Experts of a small language model: a variant of Muon for the experts, 3363 steps.
Below are experts of layer 2 (counted from 0) of a mixture-of-experts language model. Rows are named router (the router's row for the expert), gate (a neuron's input weights, with its number), up (a neuron's input weights, with its number), down (a neuron's output weights, with its number) and show model dimensions 0-191. Each number is 500 + 40 x the weight over its row's rms, rounded and kept within 0 to 999. Numbers have three digits each.
Before each expert's rows: a language model's description of what the expert responds to; "raises" lists some tokens whose logits its average output raises strongly, later layers aside. This comes from a sample of Wikipedia text that the model never trained on.

# expert 33
It responds to: Nationality and state words. Nationality adjectives and country or office words in infobox-style lists: United States, African American, Hong Kong, In office, British government.
raises: " (", " with", ".", " and", " in", "s"
router:475421464490462443557574478497532500537549547501510551527552537470578488487472483557495448502537495548508473524437439501472481505526414444540491456574424467454422473522477471517537467541495508468493471554520516502493535481526502506467552493450465476492528482504455471504559470466466525494551475528506555511524393422518475536457517489544531405495507556480514567515470502495470478522528381501546529527493547439591435497469489447534485477457505505603443411464471399504526491471526480477547518540548488544491443517543528499496548464511507526524483515470456558551416464498491474502
gate0:533518496497520482495485567560510474528557510486535450500457537532493471503490470497487462581499470516473521493570488522501519560523525573496489450555441451557456493484477432482526499542422474482522506524563418474528517522460472553485542450495623500572468533515501533515492473488522563470526499465523517535434497568507491466505476558491467508491527460582491481465524511509545475480524488456545508489601573563541510460473514573515542488475492553482550489552473461453542569537494522460428457526451500566517523584509370504493485512560491386511461593503448530528517492482462520461
up0:488455509497481547455532516434518528473483465547522392505441507459439487500418466559465578492459488585480430514410443499529433513442574463552440502493534427525463525500522478496500516500460506579499448578475526551430425509534496506490505551468480475492456457559427455554452453500550501482472574464486458503475490451547512517515513551564490515507512504520522518466552514438504523539544448513444558447453485480524490481512520512473476521517485554476526507481528539526514586437468468565460511470580455467517469541482516504564438523489600514564524513478447493501465504509497544554
down0:497531483515471446543509463518462404500570469438573506507510547411414508491522515517490541579453476451471513465510494480466427581412503502525499531508559535495536493498459496495481475508501498507521499549527468489465475555461535443509406525472491433460477484460455542505484500502498484530469531419520515471547501478513444545532573548593473489491514607472518527464578551474465534504575483399510478504441546454485534516430547517514453502477548496468473529507543493477463486462492500520537552553483538479535514519426567531473436519437550535478538510519541570516561520445467562474

# expert 54
It responds to: ut fragments and math. Inner word piece ut in words and names, as in therapeutic, pharmaceutical, reputación, Ehrmantraut; also math markup ^{ and minus signs.
raises: " JPL", "=", "ell"
router:471495529518538470506516543459444547537476515527523532531480430447530462555476508510443510495566460513500455451462478537497509453520538553545535506506490464474494543543541437532438530541529509543483460523484498492484429503461482477495462509451506532467552414523514464538467555518409503515425593480455474493524543572498528440452485519488475466491418512528393486561463519483544512483468442475484528568498469462527512541520536452442506484493547531571424532472534519511510493473563545511447502462474526490522542542503556444507437560545479569462457500485502482467454475407571639520
gate0:524492542460456446492519498481461476515528490451558539491484530463582537543480489444474461477514437513456517511476480471506515439493535513519513444471521580469475494550449482464451487547501488451496500491577561468441559397468529420537536433517536476543457493495409526572423460506490525479448505467429548522462410499478513568504562498439476601576503539508439479493482519511480569505471494472497505483445501553521499490493512530461525473451507594571526532471470515465492465486523473535504477552505579485447549512472515490505530463492584474461562519497533412463557472444450551472
up0:498481534545536448451531448432521509472517474509504505566471507491473475583476526465478464562448442521507526499558465553548494522484532476526455479551437491460496529474473539438512511497434506538483522524508463435476515497491525491433603558496492519574434570512504503564544428523543590626482484483464546415532586518508452553453509508489438419540489471558455476517519455500534563460544514441467513483510498538533495456450483435455543488515500484427480551548479530462471512502522507551494496564590545545461487519547499514521478477488531528541494546503546541563542503465464471449
down0:520508544469524481481529473499536457510579404475492508520457535508511526397458571428493479436504455541479512516500493588538520489501491450499455430496537505529478545508531570459489440492535475562488484475587462488484505474464442456522551466497560528539403529553467473529475530486514514499525428493455502498512456447463482617502523484532430482587511504442513522544537489537484508500469437509497504514503489528531481444491467523523509530445484506457500506463471620462501560545521502515590471582548538525513543421502531513571529519471477484526574484515523463592531441492481448465

# expert 62
It responds to: Pieces in foreign names. Pieces inside foreign names and words, often Arabic or Asian, like Y-ous-uf, Z-ab-das, Is-uz-u, Fiest-a, plus ally, ough: re-ally, R-ough.
raises: ",", " and", ")", " ("
router:469453485515539553417458477505544470505532476496523507504492551422467449484590506565449473429533456503547529511541484538534541513481505500467504511471436538541548548538502515458501502537482554559558405382499464515519496561496503532427485522495538532496557546593398494521514489458506532510363507508519464501521513482462506485449455493551503528530487475519459532457509594520512521512509551532526475580576525503457483493563492557529484470459482540511468503484515507511504524411475470477548467484437458457450561544505487557468504524461438520467511499495452444513430492527439485437
gate5:486495463499528505414520487486465546493456537473527488554489465431501488540564547499523497452448483507411503435517513528487562365483507492573538551457483473507512495466463448497467572496533512516452502516457488505509459483548524451456475512534539547453594522547443498477521520524571520450444441518543470584501473457519462455461512431418490559460551520504427460527416477508498499439495533568479481500490519432504479559573526486547554460483481524539528500549534517493524496485456415429512502417488547500449449480497511549443539519487529521434518491498485512567513430508518478447
up5:485466495510437445508532498527497516475528424515491497432494560472501492466468484522526451510458535487530521522520535516427496499491494519395442469510523481445462554505489520496565523533506423436572569530488494456498518477498470520490518460441388441516494482527540426505504527562457451407569557476505524418493449480485500464521537460523479396514417483527584507484544518563487478477499450503499551551502486575528568531467463522512491465511461462404484519470492508521522489532526526518517479537443489548591441461502556426569540476498492528514504491413506570498500453485458548483
down5:487549496402487460485506491481498511482499462517527525475562472468464484502551502465411536463552462488485522505441507455517533474570491458558481512480431435518424460423491465558502491459421538511499439521441546487424502515518477465488504529497508564478585510480479521495516480508517574498463438484487497496549422484516457560472524487527532570475491422510445496519417503521440499487503607502433453482480521539439479470506533524439434498543559542550583476514513522460484511534429468479491509477468493481481595490464441517503551464501464412477561487540557461580459498501542439488

# expert 18
It responds to: Negation and "present". The word not or No, especially in Yes/No table cells; the word present after a noun or is not; also capitalized name starts like Pres, Big.
raises: "e", "i", "is", "ist", "o", "all"
router:525444497481462483500493489444511422529484511529504540509501509473477478582552553516493547519509527474464483506556529571597491491539469474463538539512550521452540462486446582499523510449525483583442532460497493496485539469500537346518458499461530459485501474552576439472486463497495551494489502558459499498488522523483552514509551522558516461565505527443525542555472466483543496457501492447498500591432460514571506497484436510452553569507484394547455539514535484508562552436539503499554528494515531504455453497497515510488605475473515483516471448559417517512468486414540540483
gate7:439542521518466536429439537437448541477509528560513453483425472565550488475483533510516501490520503421468527512473511370528454480561525585473563460486509518526514459464499521463552490520453519474503508483553548528535485517443611466497495514535483472505532526528525519416581466499561479470422505520466482455567567413544446373512506480444450542548492496493523501486484525491535464518469459490522502503470495503510519570511524450551480425508570541503591501513497535456459474467486479476575461471496505478464513450439544526540501482553534518435487468532495495471518511515461566496
up7:531458433499535483542452536487543493420465555487502572461589555502615483487503513479398475507539526479442502507450478467530479512555528438457491488535436582470493430450535519460442496411401473466537498465441523500538535491506504525458458528538560505516510423490477523534454510548429505486508592516483482508550512526566445511519484505412527488526553464483541471529469522509473505513469446500533520478537492501429531500488436571487551543503493522469447449472558578489572459493532451443460462527514566454502508475487512541457512528568529497563481529472484489487518439478505469491
down7:546400532521548451519526554468528479450552488519524451426469551467557485470505529493425502439535540464533534483566480454566439456435499533402471456412514520459458485474464506474461501495601510528477431528419473568515534517431572536535521505439429512476492457468522543520501435532469469481449499421490495430538495532400518510467481508465477434496481470512522540426472545551519521558473496490486509517473470474443454508481494555532452522519506503442554472509427527459558480532511590484523528543505516514563480495476477414509496538516480518459486532480484529505503481515481527545

# expert 63
It responds to: Word-start stems. Opening stems of longer words and names, such as cor, reg, con, organ, collect, resc, plus ane in Hum-ane and simult-ane-ously.
raises: "ver", "oll", "art", "al", " L"
router:567516521482450529558489459495468497482506465497446552497502500527534518476534448504450547478520423489502509433529501534475528461522471477483520538529483562461512443522488486458469538423508468530551580506453478550476472433463566576531466462484548458429460482503552457511459489477433530539463519460406483456552508467437462518489593502514486451487499552479460459462488441495519478479473449484499513535434478440502424422550420549443565501533443422498495498514547490515515568516520496483528494489584491448425539530487478528464552560571449468537469452555430497479428498466482510457
gate7:464487587486504542421473529590490543482546559484560479529442471466486477496514429563452537501555461491323490530449506548459519471444530479460551462426471482481525582489487537487510471462503560507512472577487528519525454422532505500552520505408518557453498487532488548496544487436544492490518452508545495511512513533472446486513555552460508498464555492532465567439494479466551487490510480436521472494511470469451520418539446509510506491477482501571485564553530422534531499508530513474456457434506564459503529471493495507448523543446557519511465516564506499538505514529553543485
up7:473414573454501518567445454506537481544508503495530495565519519503468509428598535512510490507545484487452521520407552442518494448454501466458564416478487609469555499525448527439510520509416454428523538510518504463549453490536492481528449542474486466560442458470484599473474489485512524493569538567498533559476445552459458521449510474461506491473530488476548477532491446468542545475502416435519533442480526465471537438448508519446509507520537448439439497418441497515501508499479527473518502509509571515496537482473502480478417504518478535495499468508444519524510547427498502572
down7:541492455472526463478470531485529513482487387512453498506477483488495445508396576463536488496430527455517484492567535458446484526568497485475467473506504450491424548452530559499501522509466548495463489522589425503454512547471589509472544448494550494484551534520510475547510519531500427464499523573446494516487523515525545507409445483551464446554483562476471504443496560500554503494535474451525493436537488544514541511467444494498463484451492542565500461448409444586547485493532477484536508531437437528484504548529523534434509489524563457533489498446432479465491445581469551524

# expert 52
It responds to: Digit zero. Digits, mostly 0, inside years, dates, and figures in tables and text, as in 2019, 2009, 700,000.
raises: "-", " ", " P", " the"
router:479521508442517569496521461550511471500469528475502460547558478542436512508477486568548431463434483496488540495446520513447523486453483532475526578584521531470475516459519525525518501477556520495476528482493468435532495518566495544461469469434566454511489479492508486442494426535477588540497489511451462448471438536511511454420526488504451526519526450474511462494495489556405570485499544517515508510527523511551492430523523507450549574479493550560553582510554415430473395484577474489478485493448498546519435514500483585455509460505451438485435481542526425493526467518531552456
gate1:467496519521568529537484499457453477507507498481481530567507571486478490502559517470536452483478560521523471501524545546457442499522487499478457530526594454534486522516513462448502492477489469475494419519542534486520485505558461498483493482455520475520526412446544528495417534559431514428512476399518535402455502426438492436522478521532488532456477490510576481522561523509411506472470506524517470533468582484530457517504475520479517590546506525477512477507481425551402445542532496575515471457514474497540565440526587485565485540484568489454506436514442566508455476479459490563
up1:455468480565501549486460513491404523477500490512441533495564562463490526487571545500527441540460522549529415522530457512447535448462521489457451531493584485562468512520527519489478465534507505456512437506501503542442505496497453576477457464493540495523535449421538519544473469519456510461543475490573523427423479495482513489517465495552468508533511432539622447540529557567449465464478483511487540475503621472544495485495545503493540525519499520423547482442447449570409477506519470589484506495467497541562491480582513516479488530517559492491518445501475500444503445451485533503
down1:489494457519474497493534453523550469477492501513513497446460463481493537534518527478476556500502434481412534479408458546554507558507594508555541429534480573478557483569536515468475520494476563530440478540468500450529469507495527469566501516477452469500457543558478433417492542556520599515505513541540523526525501559465449498497469522508409532453421484473475555568433451526532496500535478453486569515561497500450470561564493525475422441441557523502494569508562473464527483522523540528476455478548504497473556527502444523544542459450480484473501560472496486493474580510415494527

# expert 2
It responds to: Mid-word "at" fragments. Word-internal pieces, mostly "at" after short onsets (sl-at, squ-at, Sc-at-man, G-at-wick), plus re, ri, ve, ost, and " first"/" own".
raises: "hes", "es", "ous", "-", "/"
router:484548427513525426556516501453469548530496475478499522491423579372497507479500525555563522493556529459491449559529490527454526460499492508472436426469455531445501546573560560451477509525449423452504533472417536484478521481487486532452521517566522506518492524530494529520541517495455474525462546447452478451576480500461555501470519493544544478430484542486462521546437521427448520520461492475470499474436489553524473529496477493457439480539534476531465511445514461555572556523520555481550484474500471555496546494537496471569533572461480537496439412484462471424481540460481541540
gate0:479456506541449438459537504527513464541623454490607447544538446542477472490458571540473542536489559520514506481528513521533532477461554516540519489468531499488462514522515494531537501514455558529476525525513470505536535543507516512526563483542493430444510531455477572534556553508436495485507507425488535536470488572490472465534513527549514530538504498527494421499631472558497556484497523524485502492455523505456497445559459569427494479498497503432494444563557453515522575469518459528594530497542479535430537549512585550490495514508477487498580474438532524488493501425455556535
up0:492504489505510526500498526561473485527437520468461497506515458543554547470559543447512463471526542565563488559534435515443455516450485461556439555573532506504472509480517544542482487441464531491510485459488533524500487484571603537481534460516529565505490406520561502556462519492470501469514507557560496499491464415447531554531516471520506511483432516444552517563511532481489494550544468438542507516487480560497466544504520478546499580410545549525551501442553432453520504374509496486549466512503520434489500422445514406564489449519503573484491492461510447489514449511452512522
down0:502513541541516541568401507444468582479516507494442483536493506466459544548544398485538546491426493533545506495501509545527490445521547490537469514451438466466473433512479472478497549523557451555462465496534587480505484476532531461491529478555516466499476552484542401464503580555446586505515589509510558480490494525551421488473500511506559452510509514577503545485488496473454478545420513491507564497518512484447527542460532416544442502439502447473483480478507528484502536501507467508505477468458606434532480508510479506538479397535524448497451408488519475506481520461492463544

# expert 6
It responds to: Life-event verbs, odd fragments. Past verbs of life events after was or he, such as died, born, left, lost; also x and ide fragments in names (Araxi, videos).
raises: ",", " the", " ", ".", " (", " and"
router:485465476455520469496523450458477544484479515502486562571442553475503475527514534472484505590592471483471494570398449558519461543470511429505557452489523484543555511532488480504568516522488496479463492480424544451553460418509484452497497501462432560464513519502555472468445550476415508423539498541497527449534499580559548464476440581465504422507512537497425516548476536518502481514474469526495484434502457519474546537522503450451505451568483440538420525538578495495483523519498516517554489475542516523471538489536498511537475484559499551543444528505486556439501524572550558459
gate1:460410528509457448517474464558504497464515543554420516527494526561499422485538463543501516478471414456545517522453473495447495515555514497474458545552521416539481551506535560540425534571479555482476513586548481494524503514541486469438486524382521486503524446474433465506471408530514517487526559422542509553503520502436483480544541534485543499514529533430494519467513488468393544498507566420530521462491480470534520476535461539446528536462516467457543481496494503465511548483500469458465472569516526514444448441507480495509552550546508523496464439442459565508542433466531511508
up1:497499504544491518515462504448524493493485428423474426474571536422579452536511535487416459536506433511553521529556493514490454487505545449485434449511481520537544464491503474515473537480575480519505512504517395550485490531467530489436471473455533496531566519454541495499487537376472498521455530489495516535533427530488539516547543483488520531480502526567477427465536496475444555545470518468482486458494473511504505532513440453527500542492491432519541508529502444512596551536450496477485568529451501439428496554555553526436468471515581448472546586530486478524449545508575540461
down1:586488516548479490434505475454458521508483405529465434484547475503484475545559492542511537513491454475532499499482531504567501499459465523479506505471479457545508477529556391532508564510554517521503525439481453524508497485466499477545533515530506565488496475527491512460532504509476545442483411544437465530554474587514527507435484566478418477523448445555575507452539567522527455520463462464492502529513501557523437489431416476546493525464490467458499523599494458575541546557395451458542491445451471493538522500580481538511527469516544497510536533524517503467500497595490517571